Experts of a small language model.
Size: 16 layers, width 320, 46.2M parameters.
Below are experts of layer 9 (counted from 0) of a mixture-of-experts language model. Rows are named router (the router's row for the expert), down (a neuron's output weights, with its number) and show model dimensions 256-319. Each number is 500 + 50 x the weight over its row's rms, rounded and kept within 0 to 999. Numbers have three digits each.
Before each expert's rows: "comes before" lists some tokens at least twice as common just after its tokens as in all text. This comes from a sample of Wikipedia text that the model never trained on. Tokens count by the router's weight.

# expert 7
comes before: " |", "–", ".", " /", "',", "th"
router:476468487470585480572545443558514575476531493518470484529539498547396546576570511515516610504568546599539464526587482486485552456459536450508463468602397524520562551491532553395464549518466473
down0:461423490523468507491538573472574524457494581545583430507537489442520544589457448412423492534589516403486486487508481483592488514531564530443419463435526496607567494589470522496560500544502463
down1:607483494518481454439507434492479472557572489590465417482533492416479495583508435400491506480426551616536432474535572623443550496453541390547461434479514472462392557496512560478463522594492487
down2:532501478586527460516549529542507416523533550477523484467483521571533470491466417616419479547530579486483468493544466512492557535468543456467559479460496474440454486541486463478503437491411490
down3:481486506520444476565508428516580530441457421480553460562473530443505516506533537466495454520491377501591471511486548479495591516528438400516493513389495486517560488490535547425447490566570452
down4:412566458464561518555511469513530502414464582495375477471517442559529456473465457434542467495582458511496431530511502492489563521542561512509490448432494638505588476524428494484458547515492453
down5:501508500440419549539535549574464511543459506489568507462548513346538503444533479462485508569564476508575489505488510546484497517576512583461513542452427504522391473632504503457435484543552501
down6:481539551412624584458490482487418582528568450490577485465562511513493481467473485546477482516537480515562545470490531479472582506532508555611548455490477487528515480515495493521455512466506498
down7:536477478544516568555507414545490377548566614599513513544526399507499475484512618515460448478436410542536501538536495573440407479552481419455528467470432451495518431506397528519502493442493427
down8:440524533561533593403486543540510599528432464491493467515454511487465500507496399555464452527575487506477558491470567448468503526509398512408457482468611410401391482549462518518454513487550467
down9:466550515524549426520318578565485503498477582512510560599532437444461548567431490535458557542568530440534546523585508498501485457609414546498495570581527481459445466531483487536486537515460495

# expert 30
comes before: " the", " a", " his", " their", " its", " be"
router:509485532471568520440476560494561584486446511405576542434519516573545479540406441609437477457577457512531507491485552582504506507477510553536418500487585509590455516438477351442527468545577446
down0:602466550398547501488554459514493491479459533561397585495517473463515567510516501505423482385467593477473451560485505449536473485540417530496494476538542448473637495455429476526563543498515475
down1:568440587553487495527505499570529514517482504539586524420447521503560485460436410564465489447575497495452515423470444539470510418501510460430451492471423357429509473549484477487466484526459516
down2:525540449492528548564513476438527496521571536605548522477615559446513553514396500513424538505514588488532560480557498440496470537434572553504702492552543494515566485556618592356474548515506484
down3:503474437443479522522489499537413530464407532492493512540577482572429463552589527471509502547495563313495489546463517573535537502406487507568567491591584488630530462402498467567524501447489514
down4:514591524556633504465496447518528504455535508430577533524617505537512488497563468558349518484424609556509418561568532469530397442491484483479543541478498463505509500583536504420483428527566507
down5:547529522455494452524493543513539512493382581530483503461420505492463448478532486501477630447593473538419501508575623519543492489486516516509472494493481414525519532569534536495551486476433444
down6:493528429403465464502506418410324482560561521497566473469421500422479475418455414452481485516576587541532506472532518507525497520518539463465484527446520474502457489518524534487522456472521460
down7:478547495436472539504433477543429416434474565480467467388505421534486430554524609442483579472531392432540431481492437540515464524438543504521483507489523538554496500475519532534480439482488399
down8:510502449378520511485497563450441563473546587460505555433419551451413468456563539569519506533453449485508472511601519474432551464549552567539506562479538580518476500429534539455477580506469536
down9:505501461412491507552388480552489516489449542517409500495439507506546573463386577534505479518616533388509523504471451481447581502478526573423582413541462465545461526518500555533566457509483483

# expert 0
comes before: " |", " ", "\n", " 0", " 1", " 2"
router:454577565413465509478475393402451441475471461474499483507485437508594431480558533481464385532542471539549494477468479492515512513422518553441606535490524503544563557545567452562506532547503465
down0:417443537396456491547524335578432533508435535482441512451455474491623498531459604458534476550625471507553489552534452509546519454508417480533449389552486520528553506405536595537537418528466503
down1:527572441549517590480585638492406408504491589474421419466440504508509548678518506501514567453453525487533451451488592529397555479519473573471538486487513497535550554519487468524465449456497500
down2:488547531492500490475514442440486561527527540495572501534572533476511610409598550508549483474426444524509423457588557487443452516508397461486426535528485492541446591534481553491439462591497584
down3:549476521492587437447468518477474409461446489514563616435551481531624551495526516577500557544597510494472551496493565571486591548564557578393530478540469552632527466531505525497522528492549439
down4:470457448480564473517525499503401499537474501526521484492535449507520540662529415537595465397465504505472533556577496583462494480532505482437508614487562429596492618514508424496448381545513532
down5:588536521589594358457438486541488500528663484478469525473487442492501512536432422523505530544443544528505492400491495444576605447563428480473487451522416495406568545483514490675577442491575526
down6:459587484574394520434437517536546520504416491361573461508493468545425597530524487535471511462433497466549490483538551433537494501418458569506452526598571420536556574507493511510443483509451439
down7:464475432507496628546506514457541422405458495532449580572493484535509530558641450424422514491445490407495499468499445398480542572496489476527429552440603468448431437556570483465510460517488451
down8:531510494527453561457541555570502498535404514479499419503494419508449476526482480490478485498522631424498398430536503410519462583497449470491458461543541450491539522496464470512627534462478448
down9:478480523502425406451544508477518517426515473415490485490491610567485591569585444565613466488478461466473526432499573486607447566479452483576529509540604533460460573489576484500529511470516494

# expert 21
comes before: "|", "==", "=", "===", "The", "In"
router:573556561415492544480507449532514510378584449566512537518476476412521538466513461512385450529534514478525402398479489467532482589519531523515539574426456550516484584526471495468427536421452501
down0:496553623483427381465446552508483469464531514526530523482464544566454494514485485392499468502453516446561460531511468477467490463448382482511493571632467487498473490465444491581445557556413551
down1:447409512581501456497523521488520473575412504614460457521540512509490564484439530506522519448442565491549463405486461480499501528546432531465538424518563510491520480556564485474501418533521494
down2:504426509543439514489521641502555578448496575439495451491514451507513504513500610576442563417536480606402624555505539417523521464465491492571490404523534446578453437498490495570499483529500628
down3:451487419554471384507532536408507467432483490468379525554455522583451454558559493556469504362452458476418474544450399431624441576519630598511538574517489458488489539585557525567501461431508470
down4:553463474516567588434504404561509447477548468508470521577604443521450409531500504530500509433437514487519461524470481485525493441460349511500562532498566579476474579489541490519510418483531468
down5:494580578548515479506461548566504517439521396455431499510776384566458559550379576493500531500578433400450578549485579466498589493455549487550562599441551558456525484489533507481455384492447525
down6:487466511467548493491569486552511439611510525323565474476404432430438576510494479469517553538468480510465471494570478527539506540439554472504509529534460588478496521538521481486500478455390502
down7:579493407423521425453500473439494536494493412521447497337520457373366456584567475482505470532507471554509432491525468474529498470576340476578435469552532439414519486526472474429503556557547529
down8:516478545425495576371491597478551563498511473556484364478431513518467507486501516549546527459496475400529567537508364521482507528527402565498576506430471486517474476457494526518497544582471551
down9:618537484503452527519474485491480347546556460390507583492435551463490624539525479491550444492433524496474470440545525554551451461493406493523532500505489518489493563568482527586457547490504382

# expert 16
comes before: ")", ".", "}", "),", "\"", "–"
router:481502602499470537463547442497506501532514574532464539586535519543436447516410599454444581507584515420545491475458492530467456486465562527564492429459458535514516499492489573532480527595507516
down0:404521603484436483608550498494449582559433490490558459470503547433465505493472467447468685620531482573453439481533508522445431524459513456421491540533456502434486455469527497498450517472468551
down1:570522544456561630547490442472489536440526456509501537511479477529361499533503446556547545438528529470509501475526592395450492507523514476457566496527423514465513517398428434398427469499455487
down2:494433478567452463413488512462563525496488523509425516570409439490554441482552546495442507454476514602554522453441410499445557565506551445406536507485517507518561573560463589518519575471487481
down3:438498470464602376537523503519482523459534499462471499529477488493436395534468426464449461509518504487513445500536553514561539535621601513478436471603503528503592561428617488464554591411520602
down4:453430492551626458476536546491583505490428574477517517506536506554462506407527573481487496458447576499513488529541403467500544523532474434409456509407504470532581511448537522499544399500468500
down5:560525501564476491459497449520523474496451461551548488496460471535434425440461504518566496506425420520580551520572583471528513453556485466454497499516456395390462455509528513537586569488463411
down6:492554593623493621479471468513458498496497487498481589369547499508421418605477525642562494552469541492426504455453534530448506511477455573502520507344499542567581508474558537527456495466454503
down7:587542495431419535513470462492563437479487521600455561545550592514482606521424449498517549508527554462501597461473540521501564589529473513550495467477500422512572539534467503473551502509536481
down8:475517544541424530542490527555521473466518460513492561487503504427492522410492496482588525592673518445553492446578406507554514480425470527494535507552430522510494447556547475512528549415402556
down9:507468516458498430425463487484448564422482426482553495489510493437410498567451439408582496508574485490473519513520596490532526620431462437513461420515547558514574528470556520530519577514558447

# expert 19
comes before: " |", "0", "1", "2", "3", "6"
router:578511508519529512536499428540485408483510496494484549491444532444492540456519578510389468504386562486549589479484474539462414576511436433474525535523454467450451568526572562513530509468537548
down0:498634460470481596476512487514472473542484528495443513508485480488567486574556487404560518530510521514558494477494541525593484531422440550455513515539547522460491497508424503495453563477439484
down1:618513492555441479497482581556511497518472549534581466482502538468548543467546490505515520525492517528397602543557488552515412540432505556470435479546441555527500490620451568535528514529445470
down2:528511500566476551556520488456426545561443532498504427461446549583497552538513503444494558538542442437449573467534492599389415502462465485502480478529526518503541566491552465501625517482526553
down3:427547445537471442500501554492442525526591412524578487509684525631479402386428578347478475404515472557456553513490513482522456477595493428481529408536537529520550544508584485479534477475497500
down4:452511471541460464426456402461495529559417572590497416523631556513446587510535369505514530523476447500392576468496552509516389499514438436445461552527503465475387512405501519503530623480566420
down5:469444473474637450460540555583494465525468565530627500572504515521483576430553543443427581509486536476444563488448501539467446488502540545471427412502559537498457557484492531421596478471473528
down6:464558487417542541512517364492415522487524478516453500609383510454464487529537514435413556494508557402542484395454397552554492576501510448570546602551459578481481518480618501543445557478499530
down7:521557478540546514537482586472644476531539532567458363503492477481539443514442468538469522536473599522554525598575462459422489503444555519585454481559487481484544473526531544481592547449460369
down8:481419544454510497527546503515530493470539398497513479555469465488593458517450543493514419397501492510409463509532509429425579532459469496479580450470493505552448522530502452468440435522594518
down9:505583467521442516501540533537490543509487524458439473490573520491408507474500502539483453557444475614602551590471442506518551515549472424481478443516515517480546494605515555453405513551495498

# expert 18
comes before: "\n", "-", "|", " The", " In", " He"
router:430520416600486499586472493567504555560538411482409416570396405373449485564539458519564477467534553479497508541527580535569552515514457505506486528443592459550576432522479437393503478515518486
down0:549414492503472486620513480508537552474475561494459453538487418530466466481471473428527473501451483400478576503504433511414485460523510542457422471517517548504477510477492476487486538546479473
down1:441479535542451458516544442521512494471511453498514539402585479482501484475430441516404582488521547466433517587442443468512499355453484531432502470503416508426497476530544496602389488497476407
down2:428467569527524515545425436478442432540520477508443583486522429564532551497417480452421446454488444596521487514561453447487521478456509581429473518457566426451522612506572556469438392476518487
down3:451505467553535396562488480501462577505437555479493555459537349472432567470533496490465513526515345431499449403501431483526455485504510450527575546520538406570499473436481444465532558477473492
down4:508579484519440535489484477564534494475481496449540512441531559579342451443455529459520549488493442511372575471461454514548453564507395526488398474422490418509467528461542581487480519504464502
down5:569513564469511382457494459499445450480483483583539694458471486512525548488507389452426438545510517494507504521421561552496472443571585538525521460504492527555515473464572560494502480477548586
down6:485480551420440488538472498486504556390451473500442401456437548534554464481488520496537576451572491513458363501538483488578455511409535479466495421467545607582460450507488489523506538549403460
down7:563488480490512532483516481405538492463431523427330440519382507583454464486488479565592460454545547532503441467548558483477488469529506435422374484537516575484506449426538498542447524512485531
down8:532471450527524517494487570476561576477455477485481482514543537534555498584449540532548560494449468519524542498514387496535457496506411485517472453528361470481498527577487409407449407486531495
down9:471451511481458500500517416485494514441498578450484530530479458436497566502459586532444532566488498559460458329518406522483476466458473435540499591482485484563464420497583484634440479499501563

# expert 9
comes before: " of", ",", ".", " and", " in", " ("
router:520492528503398577533589493505515452507481464508447500482488515462491565533464540533458555498541430492407508525445487498410574439511427435525467507599354418497529494530498571493493478422568440
down0:562474493546443490470569460518500494359483448515397553514590543491552629598445433495527563535488507433498496512517409461592565478488604494517557399438617469415493636467445522406469566479454471
down1:501517534442512362502434560442550617412480423440507499482514535504446496517487509509532530524478472462557498374489460475594535440520487479632400493548509455514554515480506600421507492532553444
down2:439469503466440578399584501563453503484534483541462415524600518565520567474490455517481586525473518553440516536505458488483583514535471427431512385511495505542605514514496410461467469417511533
down3:491465588505495453563449445514531593433492426428572485352571559512474430533482457472429658601418518468443494476532530595533517537481471443446456486566392512422380538448520499431509512500590454
down4:555417489515493430483501438427527577551516467451534581501533549421476467462559527569549368457493545509518473633512554486506459512604543548475526498463513480468548489560496472525512519466538514
down5:571502434495569487515488535540520544589445583477505491434535410397552513512474570515520551535484533419517371486524556473438568534499496476514482391424542534580386541543488524437491519501422481
down6:505484529372471515514552445495467483501509545545513452517518456382546553502530545500552497384504463484515522417575499385538517523361495487552488500470519457452559511548474410432446462591482549
down7:526503569500501492477486610479516409494533426514510470530486489507486482552464514459503519489494464544474555547472505601552523511565473500518526430493438537514552424447588507462466513496432606
down8:463568455559384460553460568503496515471384525532467521519646535572470444477597514545449513514441500517553418480385538576461426456477395401556467566516575472452478482515417519543608581558543502
down9:517520583531465524531492453425485527532529482513548512454588462625582543412495448460375483482460496579537485497522556448469570492523491418516478568489519475581461468543554492511447443529453553

# expert 12
comes before: " |", " (", ";", " -", " –", "\""
router:571576492568481461520514540534530529447505518484508471523523467441436527478443503434440457570446547542525525569549383525545556546469442469423457531547495491499423477476510513435472473487574503
down0:438484451469539517452470523454483736552546403443456570579475419503491615530412461503547489517518519474451565540479444452460537523602592393447446489582529481501474502463516505474607389515613488
down1:518601579481585629427523506469495561465558417648524436499451512559490421512562536419539565567494433514428458529498529547491468500561496514410407496606509538474512568500514515464463542460479580
down2:488488512477526525489479549520498445435481486484511609537467588597501529537520524533555664381535506446463545430630495530520492453529450446489507514560519579476484418658525403495525472459490491
down3:569471506497485517464634429497478464528530485462390476474488441436499471495580484435514521481484484519554526528436471471528422461477582596495546507424554595610524419457555596495617460486471530
down4:400455544544509459479469560531475497425455444493499481408545497509552481438477431534446546503573558427512578531544480506525540532609431459543552548495507575495481579566525532449506507532497422
down5:486461472479483453577520530530591501569433543457460538459535550421473528479495467374504516533539552608491438581445542394503555431485627551497481513490548473506412400522558465457555479440541472
down6:461538574547542578449510487436505484431539491569504454485504506598535619436553507487619548458534495429545522515535540506519540535523546477554547471589546535533441610495565565516458456479410553
down7:502476475526517429471512549470473473497490641553542480570465551482506569525560546589585460527591563447511424611508542480512585480465397487400552481538515535494472455532477570471534416438419476
down8:475518396471566549407474476499499517466561441446482552471462559429487521517584467445560601440497458515518437462543423550471573524574574463538436560472497529571577575586529473594464495504434451
down9:567412484522518550535486487455450578452520511488555579559547547514443526499544512402504582532543462581566530504523492483509482484484495543543459477494422578469425421537569580510464435580502625

# expert 3
comes before: " he", " the", " and", " but", " a", " which"
router:458432503596519548572579506489469619578526536515471553457473500470478473468514455498504464466600535511521588550521487538503487630546409586569547493500584508437528509544439450565475521400465489
down0:554513484383571481579493561438463438463513488487471474492509486522548454463516449502417621527558529454568514530486486477454428510485491439469491532443495510440519457459526563484572612498429497
down1:533496609468608543484531626432413493475518514512568479420376510500468500558540527425513456446504579471477512549475564449547519569507521443479519603528529431428443566548542399519484517496561546
down2:529527509405424488558430513531555361431507472560454487500511513492464470515546513470485525573549449486551528503560469567500504443444500455497573510447499562468567362534528548487553496529481451
down3:590532503512599507496573556508458519550566536443482541465518539452486515482525539486541533537357416451483499522425457493512496427421516498440563425438509523483487520516573510479541480513467522
down4:556461526426424634506538480557535436551496528520460469412490532408573516531516509485604506475475444484417498512488487477429487491450459486547446480645576428504489557445466457506536538488501504
down5:448452461516539429464454522532473457557549525502504446486424477542421531479517583566599492460472357507543551473516461465514472550417451466469513517507533477456454469505504543464505525598453497
down6:502534381548491527466509530605508436543440496493465458448396498566517531518608493572588504423472402515454517475524618560579546468516543557535490486557512445604505560510474515437509568521452538
down7:479431461504475474418531471554465557463469556395523449479485380519400472541521551352552446503557508450474500525527488507537560527527541556502503473577484503374504389559460497528516539505548528
down8:462555473530467537443543478402561394524469517488505412576480535487471457546526496522422461430444496513560476513473508492543419497523500394501467500513423524623484531573489577511418474504494469
down9:431545498568476384562483516498512542489535536481513511559499553568537488351480509457567432529539550515442517547515537622497570477495504475513473516508428553639501447546468530534507488557488456

# expert 11
comes before: "|", "==", " a", "The", "-", " been"
router:498504550396553458527515534511544498477461557429456551524398545486536406530508509524529476476520483427477460490464444500550465516571572512505554498540554490550460513527505518462534528504463462
down0:391482577538483464462425416591511455443473580526517529470598429534541516550453513416451534520502598435556414449525519433573483482502501379511529503489500489510498459617520327488534481474480480
down1:563475558439549539460543494579468541446509434508555514466558442536545540484496531414479481529458503536500504538548481512458395444530501589529496511432668569620526514459550545571516508533513534
down2:537491441526441516516573655524501588405487547505462527511489521440462627461497602601514491563522520626555482460582540471520536470468430509600533555458470437437499561580524481541478479501510541
down3:523513548529421474460547594514518559460531405441498534545511549589518410454441426460509514511421542467448445558564583540492496576486579445495501514448506513507533402475519494457504496512599515
down4:469541522541624576500592551434595429527570385451543530420600426498563544468552489476495535577394466510499516557443499466574441472568486561476455578516528539561393458528436573441588452509413573
down5:556474553476494427530422509486530478501506500438555551458521461477444571441463528473510548483488475398510447413579534355469630561528487505491441511464486514443479530429509536554539545383478415
down6:557498537564554519481481523515525452417397473459458493562430513470493479515491433554537573511494613546521537446530556454492481499501586372548482564452522508490563431494501534453576605566507489
down7:466506416521508447608547546478449509549432450528522476514523531550506559494466504530514415438444586431483512487412492460542456466399484484445492549499459440506441543507628497462560491464495538
down8:480478449611571496506458413454431461457520538542566513507494512469513432470538481513608475498565442551489485438537508476435497476558518581579479515468520507536596489446505415461465533403495628
down9:555463511458490507472510460477474486548529553382472573537525497561559638525472431431497439433490484584533423493570493520383559462495519560498486440438499532463489441560597557543442369499505511

# expert 24
comes before: " |", "%", ".", "″", " (", ")"
router:580470462466542466487382525416483474508588593471508624536505600524478542528507472565548492544570484450572511532399427536510518580554476503486487494501422428534526502527550552598487513518607463
down0:587545499513575514470508489535481422615444497533564477557521433527452597563507528475492502452396507527446519512525594408469507510511422479550426461524476546530576408504506446527582531489508528
down1:580482507525401477442490517508575581530493499449520557500520469529495423423644438509475540489483445524495492419491514517526515499473452586534468491494532434491594473490552505547437545543524523
down2:467539604577520479538447495551528569499490456511538540436568504401464455594523510454468423504566573467460510503503522533496554379518565556534486592504445478516427430494505461494512460533431507
down3:561519498498444457541481463537492548521483477500489512530510499447498445587554507496469555512547502484366574503543511537486472518496524490500511479519589568638524554638427510477477402509479394
down4:469415539446432521453546526610544508504526597467526529467523523534462365549472449582527511483528487560476587624482480460464432594432508493430516547458511537545434435537493496504522521586484405
down5:495461509413428488549453633576501505491385555490491495457567446555562497522544479620545524526528500518449566527542506480524505490467525504499501454457508449599492544549590503497509432459420462
down6:484485625563378443533502423533583560448569433535587482533595585517456472465404444568558425470443499607431531558602566448429488504450496448433431426554508450525504513492532509535454509456488514
down7:421456491476468521476421453466475560438461508493490523461466536569441529476439504410524433518521460557514420522494516532466403555585455490515497375410434475513428469525432481500449502526570566
down8:533434563505445556472461408463428437460596493492546491456440507485419442491470513487610584521415350417467570553487477477476577477516615462459559575551512574492484490534440529505446395563466470
down9:552500527449564521577521476455511514501446525629542517593535529504527557465598416464487534528454552504565506502540502467509553501434568522508498442572554409488533505505471534574500503463519512

# expert 22
comes before: ",", ".", ")", "–", " States", " York"
router:444505418539504528519543577568473461508414557510496482487487559490564517436437475545505509492518501478506508557480492542430356566493551555472549418407490427503593555504540420451543451488533540
down0:493523510512639531428536582441550553393510576484461431535467511471567490463557456595405471510467485422551543418486562520462432559472503505441467496551492544556470502516548559545451506592535601
down1:449520480567464458450524467478540523518456548535455574419541618502455455449492573583568536471531477454485544561509476465647533570492569583498487502493457427460529458488466511501416561500522541
down2:498417400521395455483534501475451404426644500498564554407534549560458438538505484529458537546439366444537538543493443552478491549564371529548529489479501475425578455565504509459456449542557524
down3:478565479468509428516516558513550491496521479443534553482509428537563527475453525494465480462510524538505522459533456503566475464470430448432420425554509509443556486520574484376453462508526520
down4:471501508482523539503478454586544416498470507500426432404585534537503480529478497511495517534491485486430549496516553500460433503455541540551452336489540475557408417571506526518420482471517530
down5:502506541541530485511430483541640575461464539620507539508494393508364496622462397512622499584596384495463478474388571477489549493465453424438514494518512530610483539388423457431545481552548501
down6:583496495474519539506521544494556508501390514563541513497525432549473484425429395471511488533493496527461519546506519551480470466585490556390572440488387444486536555495559441435515526542480465
down7:454493404504540505517519513436561474490457556436595463451523498546521504500490474553549598441599487551559499580467457369494448489451507503481549548466513475565510544457476375467519508504571461
down8:545622534577548398395476493477508495540495485556519429451526440529481495589613477489427471576492397555482389452481484470460470465565422477584467566536506624506498554509476574478489553494516465
down9:418529481530450512565600523517477506495555440461475449477495482571580512444499470558569418465470532434545476463535558569492497632426527498573533463575427496573474462455573456498402444466427534

# expert 23
comes before: ",", "th", ")", " century", " May", "′"
router:449479382495511508476489511489492498527439498459492420512560480543524533424444440450485507495543485490491527553562461462579482567562437525499482510448497553493425481534450476538530498493544575
down0:423562488426417447518515425431516498422447563476510414472412498481462530549550502551527503439576565570542550477514443537456490545492543536461511528441517427552550522445552392462561495490551531
down1:558532438529536460438576567479539618531475494480431624551455441452498529516534507401404602601508458503471482488549464372495490480339495411452510438565465569496495482443493523617495533383521471
down2:509507393459542413511540498555442523430549597509555446489554488560467469405506579525490562462536493442487524484514532479482435540470506459594484420548579405573494478514510457428492457469452459
down3:384539502569472572438542507461559464546415571463474497519399507527432410485431547462472514476530412560531522537545554574484456450479401514434501532584433503495393578512481512470547509574570464
down4:529483527469500509459516463504438526457640429588521556572426506530432434495554607418471513495497519547512434478537553558412501499486518489534373527543535425545471528647505491393520476553549480
down5:570638512533410533514603448474490467507502494481581517485506541522500507571538541481547489534430394468465559568463510486466504609449500473525456454569587498491432427511517530539500559392442536
down6:537531479512471469489404503424455414528541440529477530417445394449461425499413547508495545582524461493591523378518480439451475553516502529501423548500520474448567488508583533465437555530558437
down7:563524478485479621531464584553552521485470442393443521464494459531495422497613482461496548484495480415470427517590568523483507424513611481593397492508400522452445482536532455484458463528492474
down8:518419409489507511540488446407513494519451586594511411473606493514580521546492494532489563513502552466473430482529477531556530459514527510430522551514493465477523404508493503439566622415410474
down9:497490511604446505535540447469503532462481563534532501499477416476517523508447420596463582518584523527536460530479507572513516497446473497542436340282516500514636459507469551601429518448412522

# expert 17
comes before: " to", " in", " by", " the", " with", " on"
router:419468539469502468585489409535545493458451494529450588517469516535566510519462575472603495482564546581554447525506446452497470499430518529456472552496478535501501511501379544400524503482552439
down0:519524462466461535527516450457463471471588554478531505479467492462533524474561513611529614455468570485461462447538479403495482545462450512491477465490492475515517523521489448503478515455503487
down1:456477538489455515472482451497489510502538532430535566525381482519576600530515530527419388504507468481473595433516465483502558587541508511504476478500383500528516485488442459541465487522528521
down2:578536464446534550505545602539470539468424416418451604463509515445510504454530522423550589481456478585554508535522477512507471466486458527476486517568566438473489474493427575486395467456522547
down3:623447420508534470552551479492507509480519529488515460428467533533509464542468443448472585608440510533544485443460488513460476417556565468528442455438575520605599424426558429410466360539519527
down4:515520497491502417466453452486512394651413438548546555530475573486559466520436425559500504444484518443557462498384625466503517506498525429522490472432507522480543528443571495460419476442501579
down5:592555517557548497536467505558471470513494452559481481566542445441557480530479509494420482485534503416492452509448532443453438524476572367444498397503481552446493546515493478527462611520483499
down6:531482511535433556480397532515470575529521512451554502514472471369497521527625470477454500531454482473543481476552568437504396484530447510458452477513497444528470465553493473537603385509502631
down7:505580500516411539481490497427554464558516442547528458473493546545565452479496544517514501541570435448501479510549493495529510367521540560483497544518494537508413477502453499578530560615546490
down8:511507518472479429563514544448483575545517490470468600516537587392466534434609362501413537530556533496488586514551513535556463523453550466611450476524517456524516476481446523464445432404493497
down9:568533417486455470503482550508467442445515407538466515467600516585554459502632446517464492501478421515596498498569491423502502541574545610474602465439457604533575517434457523471512560559517485

# expert 25
comes before: " of", ".", " in", " and", " was", " is"
router:475499574423416457466524551497449431498439440413535449453482448498595598536370454459474471424452517471482519532520455397531563438479487504466501543534447534457536478537473513565461462508450491
down0:465581414562427542482633611579537471466385460551438465483394450507409501471403487482528537526553562429521456544531526508405543451514458458553591444556574510475531503460492449467506531492466566
down1:512480444524460567476536522395566499481429528492484538541422424569467539541485473556464462438564521497496477502588604555442491464526520494567478575511589560566470466525487511455493543422498465
down2:445576463508516565533537522554420481472471511456511556431687582551530494486478513528474534423544481500453522520490350565505499472505441487619601494483440493504640468559569482553509530457464524
down3:491494527469566510471475457466541512507499469502377524616415525452544556480538470500524429503566558522495492512592455501412463537548428537513430600510550497533552467554437459433497515396498514
down4:522536463588467460437506468539429484580551497438570483512549528584427520591454471540587448473524508576501502467407546450553562526519359462381517498467513451509561468443420534530543486526544498
down5:557528457455446489455602469477491465533469487421489493593500560512514504517529523592537484538550570504558497464568551494459558558346509511420420561458499351508491486517528488497428536487409508
down6:533574484524498479561554542560525529400484443513463531522487491442525524499520508533469464538509536356628580541490569551599521469466463531512441449419473491527515550494550472495421479558480527
down7:559522497509583528490484502437481568535533542587496517417562437525430510493452491481497546444498434546583493490476560497422387549485517550466521549548596621488508584439536502546437512498563536
down8:513486492542502517426532489496536538493407483450479535467673503410491550472493473552551514503543388538544482508508483551458507471492441486548469487512500523502594483486482472627386512416428492
down9:558507530559516417433562496510538554481568518556464469498563494533458435504583483465376445555486476513545475452530523517613493435477549577488471519502609502431490473490462472502562538522487611

# expert 14
comes before: ")", ",", " (", " =", "\"", "–"
router:497555465475475517474584596567544530434466544530484454518478555557366459476483509470457510502494601540475463541549420518488537443450533529520573418524439560587562477557395566401493524425462515
down0:529480551546480526418487487508490558509479405485571524457517533534478550473536508433489414457588518490561477425492496566501497532516596411505505512519521487464441451473549433479547601585554436
down1:448497477550462529523514470385461553583525505466496513437459544504382398443570555427601514486479519545521484456556479554508580464467587569472544516614510417438469519506423480431474457581491453
down2:468602522494469447533537564554547421495442559455485499525498583556532588495509567589440395594632530426558538551539501395467508508483489480507556512503480560452518549544482574493576521489424505
down3:422439587458530501608467556467517573475478517430442565414559474598496497396502483505490515471606450400492503497413538511462443469522532578563490543474571396544478534500478380510522546486495525
down4:528462438477480545429521480615481480483506518462473494500650526571522493502486449555559538507502501570406425518524435426443528492457521433527522543483506447556557488513521510538541397538519543
down5:450420567522516461500422493602500508551553447480518574470538549452583592493481541507520625473511483468489474584459398508504487448507577548517469413461507464442480561576576524445435469461488571
down6:465544495535520490487563528479624439411503526515474480441493494490453553532469522598595490514540479389517408487495456506430518556503500438472585417451503502583557416524510458407506529525505553
down7:443461505523648443550412461527536496512439499468519520511461483515427487589491420675542608467493528481484497495588441541530505462488515472491512560483577479502596485549496607427494454616482424
down8:411620498512534504475479410505597514551517507463465470442497477543502474483508488493484458588554481363520450445447459445515503529542517548477445516417537574499600448460538487460427543505428418
down9:386409456524572509494509464531497575538507590516534582498500450483542507489482515522511601570525487529482486413566505537441417597568507508570450570549523524596511513503442477420485495427549433